{
  "d_model": 320,
  "n_experts": 32,
  "d_expert": 144,
  "router_score": "softmax",
  "balance_bias": true,
  "norm": "layernorm",
  "norm_place": "pre",
  "parallel_block": false,
  "extras": ["capped logits"],
  "lr_head": 0.00993,
  "decay_shape": "exp"
}
Below are experts of layer 12 (counted from 0) of a mixture-of-experts language model. Rows are named router (the router's row for the expert) and show model dimensions 160-319. Each number is 500 + 25 x the weight over its row's rms, rounded and kept within 0 to 999. Numbers have three digits each.
After each expert's rows: "gets" lists some tokens that make up at least twice as much of what it gets as of all text. This comes from a sample of Wikipedia text that the model never trained on. Tokens count by the router's weight.

# expert 13
router:522487496476486504519498457548504448526490492532536518493466483500486469486454512538496521508465522530433492530510491512526481451477508486494445527495505516517469482481466487455496491544515483526486496490498475511514499498508486520464493496475506477507489485506491500526491463512531501474489487525521522487546502500483487461472473518516499495492523461549504493499539531510473525539493539483499489541476462479485519530523527537518512537495491548481478508509495492508498439481503501
gets: " and", ",", " |", ":", " or", "er"

# expert 12
router:522526521485474513464505482451521526513486501492435518504472480477536482448508509509489471495490487496477519478471450497495505542502482476504500493494479536505534531517537519486471501520506512510480501476512506500471502499499513537519561475507485487498562542501508521473475476451504503530523514500471477527489507506492490468514553488476524472498467485501538489481511487480532450465506530462522498529458490523514532461503488526525464473490516510518483509516499474500433551480491477
gets: " ", "9", "1", "8", "0", "5"

# expert 30
router:444497463577521513477546482481481500481514488477497501482497500507521544507500469510494491447523504483488525471528482492525481480543484548534460504499457553485500451490528480476517490475528508503526553462505492465463507513497488491514544498479451498527507452504532507524517497513516502485534508512495489491489509502501493492449533528478526528504478485494518520508555511473441477493501526515486496500438517512545493498453475495545489507457503473523536456529522537556513481500484513
gets: " the", " of", " The", " for", " on", " in"

# expert 17
router:504484493496481515481507538505507497431483493490452553505505527491519471514521504496528497459474476513458505523466515461498486460530519512483474514511464494502457506500507482485471503546516480520494519516536482442454531519528515507495480526511485510514513532494457535505501501505508508484460530473464492498562533506497542482475487496514535479486559491519536466488498485476511509484530474536522491516509497498525491566442459504548528502502475497469491509524511464524523438465474475
gets: " ", " (", " and", " a", " his", " had"

# expert 27
router:445440506490506498484464463541515512494477530489498554530464486496494522525518499501469511491527484482467501498534506513500534537486523465508502513513532493491489500503468492496483476449513491508504544510519508490458509529509523526520493488540479545509533478491495535449508523504490469495475491528459530501476501494485520499487483501524541500530489494481486516535502502514504509500530507474508474507572514531480475515500499510445500472501467451468525512466492521490519486460467507
gets: " is", " was", "e", " were", " are", "t"

# expert 31
router:452543499502519494461510483520489522494497481495508471493525480530519527483495498492473457489459487509480528553537497488499474514499482485508477527545529506523492481490529455488477541525438482472502503499473504523487505490522551507526504482547457483525453511496500495469528515521538498510512479505554494514524531486477497476506477530482493532448539523525483514534529488527485504535532454502478528479537512518477497476526461485501487458505504477516486443518548476494487536531439486
gets: "0", " first", ")", "en", " a", "\""

# expert 9
router:511503541494514435503498530491510510482518496477509493443474500485516525527459473489464541507505513534477453476465481514510508464529512524506534523449436491511508501503489516481511554518475511494470488527493494462496474531507531526489493469499498545493481494495502454484475528526524471527504480463501475504506550481499484476504455509555461484475459531475504505518505461471536498494497502523489499522541480502489482518478490446497504545451508522484474499526466531466481508519508515
gets: " |", ",", "6", ")", "\"", "5"

# expert 24
router:514492534463543502530431458504506509512513528462493513486499505484501468497557491512488521483499464490488495538514529538495490517533494480506491453502551500494515463498522453517500492491482474491530519525529489522494525500477479487465494498537542520501532527466470532477497511497496480530536509532494491479447467509528503504505489503523537534491493457478455482499505491463473488523446481513497522539501476570495498546523503532426511480500485513515517511497498470575460505498553483
gets: "1", "-", "9", "8", " name", "ly"

# expert 2
router:518510529532485484529476531496496495454516480522530512493518517513521520470487493505478491474472487521530485489542499478471517525498495530492515502552526534505508522481487446499522478465446484478491542485484499457502548480495492506522504511484458570503475508508543550514477498531499476536470510478480469535498525516522450505449534495495515472500444476468534483490515502522485508501482473490513497541459533529481521426458487514558492510488511476495492518477485475492497475507472518
gets: ",", " and", " of", "8", "3", "6"

# expert 8
router:539530508438501442492474516468514493545514473464518496476534497476489472496483493507547476448461458483477517528498482511466521482520479498487484492527522497478503461508485518542499496448523484496524472502529515493480460461455476498514481479532549492529523496472489491517499479464483500556528484506490515539498447486499502432453485528529556478498457491516494504484527516561492502540493513490498517500469470522482528516482502501497497494488462529481543509521477471534505513501495493
gets: "\n", " an", " (", "|", " G", "g"

# expert 26
router:464449521504488489466475508551522501526539477499454472519480517515486536531511547483492524551527484487479485533488490514495523496511471503527530467465495516482486517510487535478528487501494503529430506539481481496528508563512537486522529502533512468489523470469475537474477509502511486500504514511516535461525488473492537484548480496489480527468475499504458479526479526469481534485493498490466522529508533515482506581502503523509497565501494470503510431507460478483483476465503512
gets: "-", " in", " ", "1", "|", " In"

# expert 11
router:498482474486501439531504547541544535501499499479488493511508463508490472468441454498471533540521490533489541473495491517508526527504528486530467504484503496490503505512492542502474489497534495477503491519488561507526494500491516515510490524504490471488511529486469481470511498498476490505453489472463541548528551476453536462542480493473470458481532522485521505482552465513549512486476497517531461516485481536516541525508513485461520500518499530504517491504512530513515491523478526
gets: " ", "2", ")", "3", " (", "f"

# expert 3
router:514487488486453492525520479447491470520509457506515493524507530540444504552498485447511493487486505503504501478534483545486495495498496524483504543518512463477480521507481490492475520510462533484494454430521504510474456482483464523498468501511513510534513518532527452512496467487505530531498521526478497447462542519550500514520558530461532518500544477500535505511516550507512466484533494512508502488474491510481528479509504510497497550519471513514496469491528544498538515494496510
gets: "\n", "e", "al", " Bar", "es", " Vi"

# expert 6
router:500520479464531558495531493468441506475463527501488498497507498508489520480487499504504488527497549516513466526505520536511512560510514462484516456475479480526545507470497487501491500569498482535488538527493499495514495475464508482514530527524506507500509465490496548508484505510471497555492487498525513507486474531484510487475506507478479470506523514470531475467475487548504488499488503465496512470476541478507508468538490465507448507492503507536532447498470493530476515509510496
gets: "2", "0", "1", "9", "–", " This"

# expert 16
router:519514457521536498555480516531506515525495517476467549505485502468456536548495531491513445488509479514528518504474506484518528499465474466493483532522482529449492518479467540514500513511512505481509493489520471472471522483527503488500480492513539492464488451471511511495485495463510475575504482448516488517525474512483487491532489469510470518527494511507491492444511516450480536503488515495476536514528484541481513499486514478541519492518505500487450477509501536475542470524515460
gets: " |", ";", ":", " Mar", " (", " was"

# expert 29
router:508523504488459516534515501499442519486462486516485500480504550503485510474516524495477492517502512491455487531514496557529497479502549484464479477488489520511493532486475554532512490483459527504534476498473468471465485471513519499500520459545484515500545506500524465491453471483494470478530505477519500522499485498459498524508498481530508492546520509529452511475472491444543516454496507501502500481507481476475475535500531488513550497489500500480523501471480514485497496496484507
gets: "2", ";", "4", "3", "5", "re"

# expert 15
router:475483524540474475490549544512518473516515504479501540523471466491524531471507460529507498453497459534508467475489535498492492484487508511484477492499491499520480496511445536512528431469491506496474520540508448509531537516516497472507558475483498490493465458501483495484440511498491485502503536518522492510526513470503505511507474526510499521505473515482477519515483477495523511501463520469518482538486525486483486509448545483539507436471509484492498498499453533503517525506472503
gets: " |", ".", " to", "|", " a", " with"

# expert 5
router:536530495519490491504485495495510492559533495518487502528453513534477512469458511456533507455478506476528509524486436458496518538497483526522539535490503481470501521467523487476447504534474492517503515483518451491491473472485500526513520542476481524484528531522540470533476451505517493500511498507481526476434493465523544471493526520469505498459444515489492525467532465508483467521496510507498508530535525413484498500497546498511507484473511478515499517509515479490484523510495529
gets: " ", " (", " \"", "is", "\"", "i"

# expert 22
router:509513490485500545481512515517475536500519512501545489499492524484509530513501511476489475551486463479518519476506498517477522548465520500535502526503482491493543507489522520508503476498469517486511489465462549502483546469493471501506517493461504518478500513504535534517509525531485510499486520487512488510478516540531513545535510495528519465506502488475480489506502516488554472473485487521462490421539472467483526511545498544514529471526502498474479500475559493455458513455530553
gets: "s", "ia", "ta", "ation", "ra", "na"

# expert 18
router:467501539496487494489557456498484510462481466532557522459484521446504518487485479498507508531461506527539489502462520513490491507483505505481494507493438533482496500457479493483522481506513506510526544488530487483504526477520530475521504477501506501492501515432517486505482558503496513513529561520491509536535482563522552466524491485507528512506544492499574494512485481519462485513531477492506477536492553494534487516527497505488488545538469472512475474502487507544453508477524486
gets: ".", ",", "\n", " that", " as", " which"

# expert 23
router:526500487465495514448480534532519511499512511545513463473530517450507531533499491482513521508496544502466451479529466505497495496445498526501517515489491521467465501559467489520513534527503519478526490500510492540473477492503509463474468465518524537491470493500479474534521499515478505487499498490510443471487522470502465518481530535524475526535496474462541527483481513508486505480495495443502479511528457474470468498497465466517551476479511482536495520483475532503491481534488461
gets: "\n", " in", " the", " of", ":", " for"

# expert 25
router:491535519478500481518479493499481488534537528483531574526498513508493483487509517497506492538489535500491495462524517478497540512477490504502523489478487515476527500517511491494468487517498471501461485536547516529501515491471481525506505480540539525518519489531501486522510463532461478556511441495496547493456498486500492526520533485508490494476468447541524481486466489530491502526494450452485504508481527471532535436499493494464503488480505492496539510459514518515504518525506433
gets: " that", " of", " he", ":", "'", " in"

# expert 10
router:488518472491500544532444481484501505506541478498479488551523454486499480494532449453510505472487476501533558513519468536501528526516528475479497510456449504476510536531544508516510529543540494534464484471501503533466511499527492503487511485569494531480504479501482511517518475457505561499485512503522506513513542507497509512498487493464515482527487530503461515503543478563483494452472543512519490499506497482501497524462503529467482501496492523504510495500546477486479517500498463
gets: " the", " L", "c", "==", "it", "The"

# expert 14
router:518521493506510512473510500519451497521497487550499510515488528516467457474516505528502558486516458518512514467456520527511471491505469524485513461495495441507532507473532488537478527502488470465498495508490483542504458469500498515518460520457555477467488482507552487524551499516503516506472505469532537514541522488492535514498487533518488488493532525503511494527528489493514472501509501462504470460528507499515500542466495524493441504553527493461520461550474502482495503477524501
gets: " ", "–", " as", " set", " line", " head"